From a checkpoint of a small mixture-of-experts model trained on Wikipedia.
Size: 9 layers, 25.9M parameters.
Experts: 32 experts in each of 5 layers, 2 picks a token.
Training: a variant of Muon for the experts, 4879 steps.
Below are experts of layer 4 (counted from 0) of a mixture-of-experts language model. Rows are named router (the router's row for the expert), gate (a neuron's input weights, with its number), up (a neuron's input weights, with its number), down (a neuron's output weights, with its number) and show model dimensions 0-63. Each number is 128 + 24 x the weight over its row's rms, rounded and kept within 0 to 255.
Before each expert's rows: "mostly gets" lists some tokens that are sent to it at least half of the time. This comes from a sample of Wikipedia text that the model never trained on.

# expert 12
mostly gets: "ö", "ü", " Kh", "ł", " Sch", "ä"
router [ 99  95 127 171 117 119  94 106 134 125 145 133  99  88 153 169 129 134 150 132 103 109 123 144 142 158 148 150 123 156 150 127 113  98  88  95 125 120 172 166 173 114 105 129 116  99  90 148 102 100 166 115 145 135 127 138  99 118 162 121  98 118 152  95]
gate0 [110 120 119  86  96 100 121 120 134 104 117 113 175 127 105 164  91  65 108 173 149 145 157 110 158 140 139 121 106 115 122 115 132 112 122 123 152 102 170 136 144 141 126 170 119 100 118 124 136 166 105 161 146 136 135 147 123 111  90 136 118 116 116 147]
up0 [128 126 142 112 132 150 115 126 107 192 143 124 139 127 146 141 125 116  65 119 153  92  96 118 118 110 140 150 118 130 128 133 170 138  99 127 110 122 128 139 124 163 124 118  76  75 126 146  87 122 107 140  78 112 168 118 113 115 120 137 131 117 130 153]
down0 [146 153 141 125 120 140 136 104 155 145 151 154 106 124 100 101 110 142 133  82 120 144  99 104 123 123 128 122 134 122 113 178 109 119 153 110  96  89 151  80 154 105 162 142 141  96 121 122  81 148 106 108 165 109 190 104 138 104 118 118 116 135 111 131]
gate1 [133 109 119 104  96 115 125 103 137 128 109 120  98 121 146 141 134 154 123  87 131 147 116 129 114 150  87 131  82 109 138 127 105 128  96 127 111 160 120 147 120 106 149 167 116 138 146 163 115  96 129  88 150 157 104 133 171 112 115 163 123 122 136 155]
up1 [114 133 129 149 124  79 112 108 118 131 118 121 114 156 149 104 134 131 112 152 150 155 159 100 124 127 196 124  51 159 104 102 146 127 127 110 104 166 137  96 122 147 132 154 133 185 136 165 119  84 113 168 125 120 100 129 120 119 119 111 148  84 123 134]
down1 [142 141 120 120 148 139 112 137 130  95 116 111 121 104 151 148 106 112 105 117 114 102 138 112 190 150 149 154  85 118  84 106 171 137 112  93 113 153  71  95 181 141 103 115 158 106 153 118 135 140 127 147 117 146 100 108 150 135 129 142 154 121 120 172]
gate2 [136 125 134 132 108  94 127 128  97 142 140 114 170  97 125 151 131 161 166 142 133 165 108 108 147 150 126 119 178 127 162 106  96 143 102  95 149 130 132  73 150 133 150  84 106 160 143 138 140 100 126 132 159 128 103 133 119 143 137 138 119 134 139 169]
up2 [127 151 143 149 129 115  96 149 132 156 122 151 143 116 156 125 110 111 140 139 136 121 109 102 129 114 160 120 121 144 107 156 108 182 149 128 127 184 138 157 134  94 152 100 115 153 107 127 112 149 114  96 130 106 132 115 153 121 107 173 137 152 106  90]
down2 [128 164 145 118 102 113 195  90 115 142 124 128 129 112 112  87 101 125 115 108 125 136 164 125 132 116 138 135 123 149  69 112 116 105  99 130 126 124 109 139  93 133 135 114 123 138 123 151 173  91 112 131 189  72 117 120 102  76 142 131 144 115 116  90]
gate3 [134 128 119 141 139 113 116 143 107  93 165 127 131 117 119 138 136 139 139 121  73 111 130 163 156 111 133  99 118 134 130 126 118 152 136 136 111 121 126 149 104 121 140 110 154 162 123 114 161 177 129  84  91 111 118 185 129 123 134 171 144 116 133 145]
up3 [154 122 102 132 160 136 144 168 113  96 121 105 134  90 129 140 171 114 120 109 133 117 120 133 107 107 119 146 142 155 107 152 146 150 171 112 123 121 145  99  97 138 129  74 151 133 121 120 144 161 143 118 116 118 175 107 126 129 148 118 164 115 199 138]
down3 [112 132 134 144 120 122 189 175  88 136 174 171 128  58 135 167 126 129 129 157 146 164 173 126 119 128 166 125 149 150 152 193 110 161 151 105  89 195 149  87  93 117 116 102 135 114 123 122 127 145 144 132  86 111 127  96 101 134 133 144 127 142 125  96]
gate4 [125 161 150 121 143 143 132 128 127 126  98 123  77 116 110 142 104 124  73 125 111 126 154 123 163 121 130 111 145 102 148  92  61 105 130 143 124 102 166 117 121 119 129 101 138 120  95 128 101 119 160 125 167  98 169 145 114  96 147 141  80 152  94 108]
up4 [158 101 113 143 147 127 107 157 156 124 159 137 166 132 132 147 119 126 114 179  64 121 115 145 105 112 162 120 135 134 107 128  89 176 132 159 173 114 150 117 110 155 163 148 153 150 131  84 174 162 140 100 138 109 111 105 123 145 120 124 152 126 133 140]
down4 [161 126 121 105 154 121 103 110 158 149 116 165 129 128 126 147 101 122 120 162  88 139 177 143 118  91 128 117 156 141 142 106 131 112 127  98 165 119 145 126 132 145 117 136  98 134 120  99 148 177 160  88 111  98 124 109 146 161 145  90  59 179  70  96]
gate5 [109 112 120 142 114 131 107 139 157 162 132 177 138 130 118 161 128 113 123 147 143 137 157 122 128  95 115 139 103 117 118  98  98  74 124 119 176 147 143 176 138 150 136  92 145 149 108 149 122  97 118 131 169 116 154 138 125 108 126 162 147 149 155 147]
up5 [168 137 101  98  94 147 122 121  91 130  78 147  85 148 134 148 141 122  96 116 118 120 163 113 154 121  74 116 132 136  93 149 130 201 127 132 103 121 129 138 173 158 105 125 125 164 151 156 112 140 106 136 121 128 152 150 131 131 126 135 132 108 149 140]
down5 [118 180 123 127 126 122 128 113 102 153 130 155 141 125 117 149 132 136 117 125 110 110 134 124  72 119 121  71 119 139 112 153 162 168  90 110 143 123 154  90 112  98 149 112 131 136 179 176 109  86 120 108 120 111 140 144 128 118 124 141 134 138 143 120]
gate6 [105  88 107 130 108 143 110  97  96 147 135 105  69  89 123 178  81 170 136 135 123  97 133  90 110 135 161  84 117 125 108 130 156 116 125 151  53 157 136 129 184 144 147 144 130  97 143 155 127 134 134  83 141  93 131 138 116 108 136  99  97 117 155 105]
up6 [128 216 169 120 111  79 118 157 147 105 102 101 110 159 150 100 114  93 124 110 108 124 150 158 139 117 100 111 129 124 151 116 124 136 143 144 127 156 150 110  69 161 146 121 128 149 146 115 152 112 111 143 164 176 116 129 172 149 160 136 160 158 133 123]
down6 [158 140 121 118 187 107 138 121 125 154 106 140 138 136 171 108 140  99 117  81 111 128 108 140  94  83 177 149 109 124 110 157 145 146 126 117 165 170  76 124 156 171  98 118 136 132  96 152 130 149 122 129 137 105 136 148 133 111 102 132 151 112  77 162]
gate7 [102 134 165 114 128 145 156 136 153 144 151 150  97  99 129 119 115  69 139 134 129 115 118 131  84 118 122 102 107 110 135 126  99 143 132 112 109 111 123 182 128 126 147 125 123 101 163 189 113 142 125 120 128 108 118 133  90 101 153 131 137 134 127 117]
up7 [123 146 119 122 122 121 129 123 140 118 116 151 117 147 134 112 130 107 152 103 146 117  76 147 122  87 130 124 177  79 132 139 109 120 103 159 170 111 104 119 121 105 132 150 144 101 142 110  98 119 129 137 142 126 138 175 119 112 177  81 143 146 167 113]
down7 [129 148 102 124 141  90 108 114 111 116 117 146 137 161 119 137 145 100 102 145 110 130 122 125 135 136  86  91 118 100 136 151 101 129  89 168 145 161  93 122 132  70  95 113 130 118 163  89 118 133 120  90 120 154 141 124 110 157 141 111 159 125 149 175]
gate8 [135 160 129 151 128 144 119 151 123 128 119 104  90 125 173 123 160 157 125 152 149 109 124 143 134 116 131 123 147 125 149  92 117 148 124 126 125 135 121 130 159 115  82 137 145 105 127 119 139 171 151 120  98 131 122 142 108 115 140  94 105 136 147 119]
up8 [136 134  89 163 133 111 110 139 127 119 165 135 155 133 133 151 121 167 133 113  85  99 146 141 124 132 124  98 108  96 115 113 119 140 124  93 175 109  94 112 146  87 123 161 156 103 118 122 133 141 175 121 119 152 143 110  91  87  97 135 123 144 152  92]
down8 [159 156 117  93 158 151 104  97 137 113 132 128 118 132  83 111 157 118  72 105 149 126  99 197 113 115  97 136 126 181 138 213 156  97  89 161 112 127  93 119  93 171 141 137  83 134 140 160 118 102 135 115 172 139 124 115 126 132 146 117 127 145 139 182]
gate9 [ 94 123 130 121  87 146 114 150 152  88 131 128 122 119 128  72 123 140 145 136 131 141 116 122 142 133 158  90  96  93 161 130 109 102 125 134  85  92 135 135 137 141 133 166 121 103 111 142 146 108 151 142  91 128 158  97 110 150 108 160 115  97 123 133]
up9 [156 135 124 152 184  97 160 118 110 145 132 168 136 186 138 134 142 100  82 118 126 137  92 152 119 115 112 126 166 117 118 145 159 125 163  81 136 170 132 121  61 120 129 132 158 152 144 132 165 143  88 146 134 146  79 102 136 115 136 123 132 117 113 109]
down9 [110 157 120 124 136 113 159  77 141 193  70 120 108 100 159 127 159 166 147 116 162 166  99 114 131 135 115 147 147 129 141 135 113 166 128 134 146 127 157 120 105 152 134 112  94 152 159 199  88 128 128 145 128 108  74  73 149 178 121 106  96 151 140 109]
gate10 [160 156 157 126  97  96 103 121  83  75 162 124 123 130 125 166  97 163 143 152 109 114 178 109 146 122 156 151 135 106 137 159  73 137 133 114 113  88 156 166 121 124 118 145 105 129 120  64 130 142 122 139 146 155 126 140 117 105 104 158 112 168 140 144]
up10 [105 131 105 131 109 175 115 141 178 180 115 121 153 145 143 111 178 148 114 139 122 153  76 107 151  90 112 164 114 179  98 129 163 133 128 117 133 170  72 153 118 159 166  95 144 128 154 147 144 112 143 140  90 112 100 127 145  81 166 112 140 117 137 109]
down10 [ 94 171 134 121  89 139 120 152 162 127 138 105 150 132 139  97 117 148 124  95 131 131 135 162 123 132  94 121 126 165 114  67 123 126 128  82  80 129 137 116 113 125 119 128 133 131 121 155 171 144 136 128 137 174 191 131 113  79 156 129 106 121 161 112]

# expert 30
mostly gets: " M", " f", " F", " s", " | M", ", M"
router [169 116 181 118 125 108 113 141 169 120 150 143 136 112  98 131 156 157  83 123  99 146 152 116 133 118  98 153 127 149 159 138 135 118 159 105 127 159 106 141 152 156 147 117 130  98 121 136 139  99 107 156 131 127 115 120 125 118 145 136 161 118 156 152]
gate1 [184 138 161  35 157 142 120 105 135 137 102 154  84  97 153 106 104 146 148 155 123 117 129 156 119 114 108 113 134 150 133 122  81 117 160 153 203 114 125 154 157 100 176 142 139 146 123 141 104 148 136  94  90 173 116 137 133 144 129 150 138 104 148 157]
up1 [130  95 113 169 145 124 142 125 139 177 119 160  86  90 147 140 136 125 114 117 108 144 126 102 105 133 109 128 136 104  95 142  80 114 108 118 107 120 132 166 117  97  74 122 178 140 148 125 103 120 137  95 157 164 129 143 148 133 125 166 125  85  80 145]
down1 [105 146 133 156 133 116 151 137 149 125 123  96 144 146 180 108 136 193 184 124 153  74 122  90 166 132 153 162 137  93 103 155 156 163  97  78  70 123 115 142  89 115 149 142 160 144 115 103  94 111  97 154 119 107 125 132 126 103  80 149 120 145 154 117]
gate2 [103 124 134 123 192  68 115 118 132 145 120  99 125 135  86  93 125 132 127 125 112 152 128 167 107 149 120 101 153 133 112 128 107  97 110 132 149 136 121  90 128 132 131 110 105 143  80 123 135 142 159 114 109 106 152 118 121 160  99 123 125  95 173 107]
up2 [154  65 135 124 147 122  83  91 120 119 114 136 147 158 102 188 140 104 137 128 182 124 131 143 179 135 130 152 119 156 143 110 130 151 131  97  84 147 128 169 106  89 107  94  75 111 148 132  90 117 110 108 138 116 155 139 149 117 157 127 120 126 145 105]
down2 [105 128 117  47 121 162 126 117 126 170 127 141 139 149 126 161  88 116 140 128 101 145 125 125 125 109 128 166 154 175 138 177 105 154 151 125 121 114 135 121 134 111 113 126 119 163 148 129  69 101 115 113  87 174  85 126 135 144 149 127 138  98 133  93]
gate3 [170 142 166 123 101 167 149 148 126 139 147 157 113 153 110 111 137 186 111 105 125 136 158 186 106  89 128 119 134 162 104  91 112  95 133 112 124 155 133 122 135 102 138  81 103 159  94  91 118 141 131 123 158 105 113 175  98  99 113 141 128 108 187 148]
up3 [103 109 147 138  81 125 139  93  86 122 114 103 105 176 129  99 107 101  98 153 136 128 121  87 126 130 144 131 168 136 152 141 113 114 108 124 117 102 126 153 122 130 109 154  83 170  97 116 100 100 135 160 148 124 126 123  87 133 135 133  98 127 154 136]
down3 [132 153 140 183  92 141 152 105 110 102 122 117 131 185 107 100 142 143 106 144 163 146 158 111 135 111 129 108 173 164 137 108 181 153  82 101 124 178 119 219 144 123 129 167 128  86 113 114 111 127 133 145 132 151 145 145 170 139 138 119 157 132 130 119]
gate4 [135 118 141 101  94 102 169 136 171 182 123 135 140 141 115 133 146 144 164 151 130 120 124 156 118 106 136  99 152 145 175 140  87  83 166 114 121 136 112 134 145 174 137 146 114 105 169 142 109  97  99 128  71  95 116 102 138 130 109 130 156 125 175 188]
up4 [146 116 147 153 143 126 110 120  77 172 148 102 171 172 121 143 119 131 154 160 138 104 165 141 124 121 113 135 118 138 105 165 135 114 139 140 132 120 120 140 144 118 155 157 117 120 138 130 135 174  93  92 135 106 138 143 117  94 124 119  86 129 116 168]
down4 [151 141 140 115 117 111 125 122 139 130 126 154 159  84 145 100 116 107  97 121 110 123 102 128 172 140  94 122 141 192 156 119 159  87 143 127 143 113 107 139 148 144 107 133 131 139 146 154 155 119 151 114 124 142 167  96 138 147 147 123 148 139 119 100]
gate5 [174 135 144 118 121 147 107 127 141 104 110 155 146 101 115 126 195 145 158 121  98 125 173 147 124 127 133 148 124 154 133 109 134  97 115 117 105 157 136 115 114 125 125 132 139  93 153 105 126 123  95 101 104 142 134 114 112 110 139 187 158 152 135 157]
up5 [120 197 144 120 157 114 129 117 114 118 126 181 155 138 123 110 137 129  91 163 134 106 153 135 118 103 142 139 129 146 130 125 129 134  97 126 102 112 114  93 120 175 123 111 133 116 134 119 126 138 148 124 131 153 146  99 121 138 149 176 130 133 149 139]
down5 [105 139 165 138 126 108 148 163 140 123 152 125 135 126 123 105 158 145 127 161 139 111 145 118 102 178 139 154 157 116 125  48 167 108 117 132  91 123 122 123 114 118 132  91 134 109 116 132 101  96  80 114 103 130 112 112 152 141 131 138 132 130 164 146]
gate6 [125  96 105  79 140  77 123 166 168 152  81 183  93 148 138 151 123 150 134  83 127  95 139 131  78 134 156 159 120  92 112 131  83 140 130 170 154 132 130 131 162 125 139 109 134 119 137 122 167 169  79 153 154 143 139 119  97 118 121 129 134 106 105 104]
up6 [122  86  79 141 127  97 122  88  92 118 121 144 130 118 117 167 134 148 143 121 147 108 165 141 173 139 144  92 112 160 100 162 108 150 103  89 142 133 135 128 131 163  79 154 102  81 142 138 125  94 116 133 147 131 152 155 185 120 114 105 115 120 133 123]
down6 [134 126 137 126 167 134 150 100 139 132 131 169 140  85 128 108 154 110 114  88 133 137 119 123 123 120 137 137 141 106 185 165 116 123 136  94 108 144  89 118 159 165 102 107 133 103  87  96 101 119  66 119 111 102 138 130 125 155 162 127 103 136 154 125]
gate7 [112  87 138 112 160 119 105 111 105 103 101 122 128 101 146 107  95 159 133 144  98 154 153 114 186 144 191 137  80 117  96 124 136 102  94 138  87  95 136 116 124 151 103 133 146 114 156 160 126 100 153 152 156 137  99 146 146 106  97 117 116  80 137 132]
up7 [133 126 154 145 126 119 147 150 103 135 115 154 162 133 141 149 141  69 124 135 109 102  97 134 114 133 105 140 112  99 109 123 161 135 140 145 135 133 116 153 122 171 124 127 120 123 172 123 122 133 110 151 119 147 167 159 143 152 116 178 175 163 156 127]
down7 [101 173 162 129 133 133  96 168  95 131 130 134 140 117 142 115 143 128 137  90 144 131 110 157 103 103 130 154 137 126 145 106  98 120 124 147 152 100 107 138 116 121 111 101 142 124 113 124 138 147  93 123 141 109 170 175 137 114 151  99  92 166 145 132]
gate8 [104 125 122  89 141 161 134 141 164 118 122  69 111 135 143 110 141 125 134 115 100 131 163  91  90 163 137 147  92 172 146 117 122 191 112 104 181 122 160 132 140 124 142 170 141 153 118 122 160 136 155 116 155 131 146 147 141 126 144 143 170 113 147 145]
up8 [141 131 117 121 115 109 155 122 170 100 158  96 150 153 125 103 134 125  90 123 131 160  95 142 127 178  87 131 126 132 160  68 156 126  91 143 133 116 142 151 114  80 140 127 101 122 117 104 123  94 110 134 121 115 132 100 149 134 110 165 143 158 134 119]
down8 [106 114 123  78 132 111 157 152 177 111 151  85 100 164 105 133 107 144  87 159 109 123 140 126  92 155 128  88 145 155 131 125 108 126 117 144 131 144 143 163 116 126 154 166 143  96 107 119 149 142 167 124 127 141 121 160 149 125 168  97 153 103 131 155]
gate9 [192 141 144  95  87  69 106 100 110 127 113  86 107  97 134 124 149 168 116 161 136 108 106 126 111 117 114 147 114 121 148 125 103 141 118 147 112 118 121 143 150 104 105 112 147 176  96 133 122 132 131 134 118  94 118 134  86 153 145 121 108  91  99 122]
up9 [ 89 157  71  76 131 105 121  81  93 130 150 142 154 139 147 146 112 150 139 144  89 122 147 129 108 117 104 134 136 131 125 161 153 154 119 136 109 136 135 112 133  73  96 170 132  90 133 195 115 131 129 124 183  87 114  89 120 139 116 124 152 142 116 106]
down9 [118 150 109  93 128  95 168 139 180  82 130 135 165 121 142 143 128 176 171 129 124 104 105 165 138 128 111 131 151 125 123 194 130 110 177 141 104 146  99 161 115 122 108  74 146 146 141 128 111 116 134 162 155 156 141 131 141 134 150 162 192 115 164 148]
gate10 [121 104  99 143 155 152 102 150 127 113 118 146 137 159 119  83 145 117 103 129 109 144 167 133 132 131 141  90  99 172 148 182 147 178 145 133 103  78  85 103 157 148 158  80 152 135 132  92 120 125 149 149 159 132 148 136 166 123 120  99 142 111 135 144]
up10 [131 166 139 119 126 126 147  99 119 166  85 115 136 107 153 173 111  96 156 148 138 116 113 157  99 119 136 116 192 119  98  93 133 113 116 140 123 202 135 132  92 115 128 180 120 130  97 174 133 105 120 114  98 136 159 142  92 139 130 150 134 139  70 102]
down10 [ 63 129 122 159 185  97 103 123  81 157 137 133  98 122 139 115 133 107 145 154 139 129 136 105 116 169 146 143 149 154 126  52 128 133 126  97 134 146 161 154  61 160 120 112 109 152 109 164  85 128 136 113 131  97 152  95 145  85 139 116 111 135  68  92]
gate11 [ 93 131 161 128 143 102 152  86 135 157 106 134  74 117  98 150 112 142 137 127 133 106 167 126  96 176 160 163 141  78 134 164  80  80 129 105 147 125 139  80  83 139 110 121 155 182 113 137 135 117 129 116 170 120 124 138 123 106  96 132 133 171 141 124]
up11 [110 171 151 164 150  96 167 110 119 137 162 129 110 117  93 126 113 137 121 164 113 129 113 143 167 137 108 121 132 141 143 175 115  68 119 117 151 122 128  95 144 146 104 141 111 137 118 176 102 120  97 128 130  94 103 158 166 120  80 130 119 162 129 153]
down11 [117 141 124 164 132 119 142 141 126 147 149 102 180 119  85 117 107 138  84  98 122 131 118 117 152 122 163 123 141 135 143  80 146 106 122 136 110 128  78 115 183 192 143  83 111 107 152 173 104 114  78 152 135  53 166 136 150 122 111 136 133 149 141 174]

# expert 9
mostly gets: " r", " V", " | R", "- R", ", R", ": L"
router [132 142 150 168 143 135 122 106 127  90 121 138 140 139 120 124  82  72 160 142 143 178  68 126 139 104 154 175 162 121 149 129  70 112 128 174 151 131 158 126 193 137 175 155 122 178 108 111 113 170 143 169 141 159 107 120  99 120 124 135 129 138  99 112]
gate1 [121 161 174 160 132 113 118 153 169 166 120 147 124 129 132  93 121 124 131 151 128 160 138 140 143 136 139 158 151 144 143 178 112 121 145 149 117 100 165 143 184 110 103 149 104 128 140 141 121  98 118 109 127 138 163 125 112 113  99 145 124 132 139 132]
up1 [139 157 187 107 115 103 150 122 123 129 154  97 142 141 111 117 140 122 159 138 100 120  94 173 208 104  92 113 105 149 119 140 100 129 109 122 145 121 109 188 110 102 168  86 146 164 122 140 158 163  99 140 101 120 120 120 135 132 102 114 119 138 126 107]
down1 [124 121 150 135 108  72 132 142 102 138 169  77 164 132 100 138 103 113 135 145  96 119 136 132 148  95 102 149 113 154 150 158 138  90 147 143 135 126  75 165 120 113 152 132 173  94 114 157 102 148 114 118 138 117  69 166 119 141 130 174 122 113 126 146]
gate2 [135 127 149  90 127 132 121 120 163 105 177 131 120 140  95 169 132 176 117 105 139  86  89 103 156 133 132 144 155 145 102 120 128 129 116 165 141  85 150 140 107 138  90 154 151 157 121 124 140 100 148 109 128 141 114 150 157  94 109 123 108 121 168 141]
up2 [135 130 161  95 118  75 131 129 126 140 133 136 101 114 199 132 139 115 167 141 104 134 118 158  87 124 135  90 118 162 149 114 158 157 119  76 124 115 112  90 100 149 100 115  99 129 129 118 122 121 121 125 132 142 146 116 129 122 162 112 143 115 123 151]
down2 [147 114 135 154 115 113 122 141 114 134 132 147 164 139 167 123 130 109 144 154 125  50 103 104 130 122  88 124  97 120 106  96 175 153 143  80 154 153  85 119 154 103 155 122 142 112 125 161 147 165 147 124 139  97 123 113 105 160 115 124 109 164 156 115]
gate3 [128 164 108 154  84 183 122 129 112 105 109  92 164 133  93 101 117 110 140 103 100 141 106 142 152 150 152 105 135 145 101 142 152 134 116 162 144 126 156 162 135 105 162 147 102 147 123 125 118 145 107 134 159 156 110 148  70 162 124 128 131 115 108 168]
up3 [135 123 110 151 165 112 128 112 109 115 117 159 119 111 129 105 140 192 155 114 120 125 143 154 115 161 121 128 111 138 125 120 150 146 160 148 119  64 131 140  91  99 144 102 119 130  84 121  95 106 127 127 121  43 122 105 123 134 121 134  86  91 116 133]
down3 [156 120 121 123 111 107 110 139 150  91 120 115 134 121 179 145 113 110 120 137 117 129 143 168 110 141 135 147  88 140 120  95 164 149 119 155 126 152 136 124 108 132 103  88 168 151 127 121 126 168 115 145 152 136 151 114 149 138 110 106 162  89 157 106]
gate4 [103 168 113 165  79 150 127 144 136 110 146 132 142 142 111 124 132 158 122 144 112 124 124 104 119  99 130 184 144 119 123 115 100 169 136 110 166 132 123 151 149 159 144  96 119  94 151  50 137 104 126 135 157 178  92 132 151 131 106 125 105 143 114 108]
up4 [124 124 151 114 145 106 129 134 182 166 133 128 147 147 114 112 147 108 135 126 108 133 126 117 147 136 103 128 106 118 109 134 134 140 110 134  90 132 149 174 140 109 118 130 156  79 141 113 142 170 129 101  87 138 113 136 116 138 146 126 169 126 140 140]
down4 [ 87 158 148  80 136 128 148 100 120 142 174  85 150 153 144 178 141 125 113 130 107 171 151 117  89 104 110 123 146 155 136 150 169 156  71 122 151 132 134 129 105 136  95 115 146 108 158 118 131 144 109  90 130 137  84 168 125 106 143 135 124 136  97 120]
gate5 [ 89 111 171 138 119 105 113 141 134 115 114  81 130 132 164 139 191 139 118  95 126 136 132 152 144 131 142 111 163 108 113 113 129 125 112 144  94 126 130 130 171 105 102  82 145 120 151 113 118 164 169 152 117 138 145 127 209 147 150 109 138 134 141 145]
up5 [131 108 115 119 139 122 154 124 119 146 132 142  91  88 112 118  83 141 122 162 109 116 140 143 112 137 127 130  86 151 155 162 136 168 161  97 129 182  81 143  89 133  83 151 132 123 119 133 138 109  84 103 158  95 133 118  81 139 180 154 124 118 160  74]
down5 [ 99 114  84 133 115 125 176 150 140 139 142 135 129 150 104 150  86 161 149 134 109 130 108 129 131 134 137  90 140 151 145 104 135 136 160 122  88 118 153 132 114 133  68 141 144 143 119 121 174 108 160 117 144 126 129 121  94 139 168  76 179 137 131 115]
gate6 [ 98 118  99 138 138  98 119 134 145 122 148 140  99  98 137 130 153 153 118 108  82 125 128 135 140 162 138 140 158 110 115 157 117 121 149 155 139 130 133 125 183 127 181 146 180 119 163 131 128 115  80 123 150 137 145 140 148 115 134 112  91 142  98 148]
up6 [168  72 108  85  94 119 137 139 106 125 124 134  89 117 142 149 164 134 123 115  95 149 125 141  94 118 117 102 128 150 185 125 107 115  95 130 165 124 137  86  97 115 131 168  84 143 158 172 109 123 117 137 124 138 133 124 120 138 102 132 158 138 145 147]
down6 [123 145  60  37 140 114 143 143 126 125 134  99 113 160 105 135 150 125 123 132  99 102 110 148 125 133 135  85 109 169 125 110 139 127  82 149  94  97 132 160 138 130 146 171 133 131 125 120 106 152 167 138  97 125 145 174 102  65 124 133 166 150 132 105]
gate7 [ 89 156 131 114 120 148 137 111 115  83 152 144 151  93 150 129 118 172  84 143 109 114  84 128 119 134 177 106 155 160 173 122 116 108 117 111 131 108 141 134 138 162 149  82  68 146 108  44 126 138 137 154 134 135 108  97 124 116 135 120 112 154 132 142]
up7 [146 144 150  87 115 134 149 135 132 121  84 105  79 196 145 115 143 148 184 142 155 105  98 140  99 138 130 147 115 126 142 149 151 129 183 138 128 133 113 124 140 102 138 104 120 114 120 150 104 124 130 135 107 101 113  92 122 120 168 113 137 148 141 131]
down7 [146 124  99 127 139 100 127 148 105 106 161 109  92 114 146 144  96 131 135 121 140  68  93 140 117 102 128 196 105 141 132 142 150 154  99  75 143 109 103 114 166  99  92 131 162 133  69 126 173 145 142 136 109 133 110 160 157 148 118 142 119 119 120 143]
gate8 [162 110 142 120 122 125 112 111 170 142 110 125 139 133 103 119 147 144 126 165  89 176 128 132 124 150 171 111  94 146 181 142 130 121 152 141 157 149 113 106 148 150 140 132 126 128 140 113 149 108 140 175 154 110 173 126 158 111 100 146 140 109 106  71]
up8 [140 140 136 114 146 105 130  96  77 118 142 120 151 101 140 117 111 105  93 111 111 123 144 111 163 102 111 116 128  86  95 132 154  99 118 163 132 132 101 113 118 138 128 102 142 136 134 138 147 145 111 128  80 160 157 127 112 152 108 112 117 106 152 165]
down8 [147 165 133 114 139 142 163 109  85 122 125 115 127 184 142 115  97 103 142 102 125  95 128  87 148 130 137 127  96 107 137 104 103 138 136 100 116 113 108 158 115 158 111 154 144  91  83 128 149 125  92 170 128 127 128 113 110  95  86 129 145 109 148 162]
gate9 [125 111 118 107  60 143 119 144 115 136 140 138 124 139 150 172 109 127 120 104 148 113  80 115 182 168 164 115 116 103  89 123 144 128 141 144 119 147 111 102  74 133 123  88 118 127 139 102 106 113 125 101 127 126 145 115  98 126 108 136 101 131 130 191]
up9 [107 154  92 107 152 161 121 133 117 123  82 130 109  95 100 176 120 139 120 156 121 144 153  98 111 111 108 133 144 148 139 164 162 120 107  89 120 123 112 136 192 131 132 117  93 131  97  92 158 111 130 136 162 113 101 161 151 148 119  88 125 125 142  91]
down9 [141 123 102 110 138 128 130 176 129 112 154 114 131 107 152 139 150 139 143 142 157 136 118 137 122 116 138  86  92  94 132 181 131 124 122 112 122 150 129 104 159 124 151 127 179 166 112 150 134 121 123 124 166 125 116 130 165 180 112 109 123 143 109 108]
gate10 [125 137 147 125 169 154 160 112 131 125 133 174 145 112 124 114 141 183  78  94 157 118 156 147 129 125 172 153 147 130  99  76 109 107 139 164 134 139 143 119 136 148 123 100 131 148 160 127 109 124 129 118 121 180 170 125 103  84 103 160 151 109 118 181]
up10 [ 82  98 129 125 137 153  94 118 120 127 143 106 131 142 170 157 101 119 175 166 129  85 106 139 140 135 116  99 149 115 179 132  79 124 104 111 125 126 140 140 114 124 124 151 104 120  72 119 121 134 120 156  97 101 101 149 152 105 146 127  97 112 149 155]
down10 [118 126 142 116 120 144 101 173 110 151 137 125 150 112 155 126 107 175 150 122 120  91  84 117 118 134 105 142 134 137 111 158  91 140 137 130 114 150 162  98 125 129 182 157 124 117 117 156 126 138 124 203  77 103 141 134 108 114 127 134 143 129  87  85]
gate11 [112 141 132 146 170 143 121 141 131 113 104 139 141 166 120 132 137 122 113 140 150 122 100 126  84 150 146 127  97 142 140 125 154 152 100 163 109 168 148 105 161  96 158 163 151 134 146 139 153  87 141 124 115  99 153 119 143 140 143 133 112 129 113 113]
up11 [ 85 139  96  94 125 123 167 129 103 121 108 136 125 105  93 136 136 141 155 151 139 114 131 137 121 122 142 140  77 147 144 140 133 150 120 113 131  88 108 112 101  87 112 144  90  92 111 103 131 131 142 117  77 144 142 139 124 134 104 152 144 163 112 132]
down11 [118 136 184 141 152 106 146 134 136 157 125 123 100 129 126 114 156 153 111 122 161 175 101 135 128 126 128 145 156 133 195 112 137 132  98 103 138 130 100 123 112 130  94 120 122  77  82 105 108 119 146  89 108 135 106 108 130 166 125 148 124 149 151 167]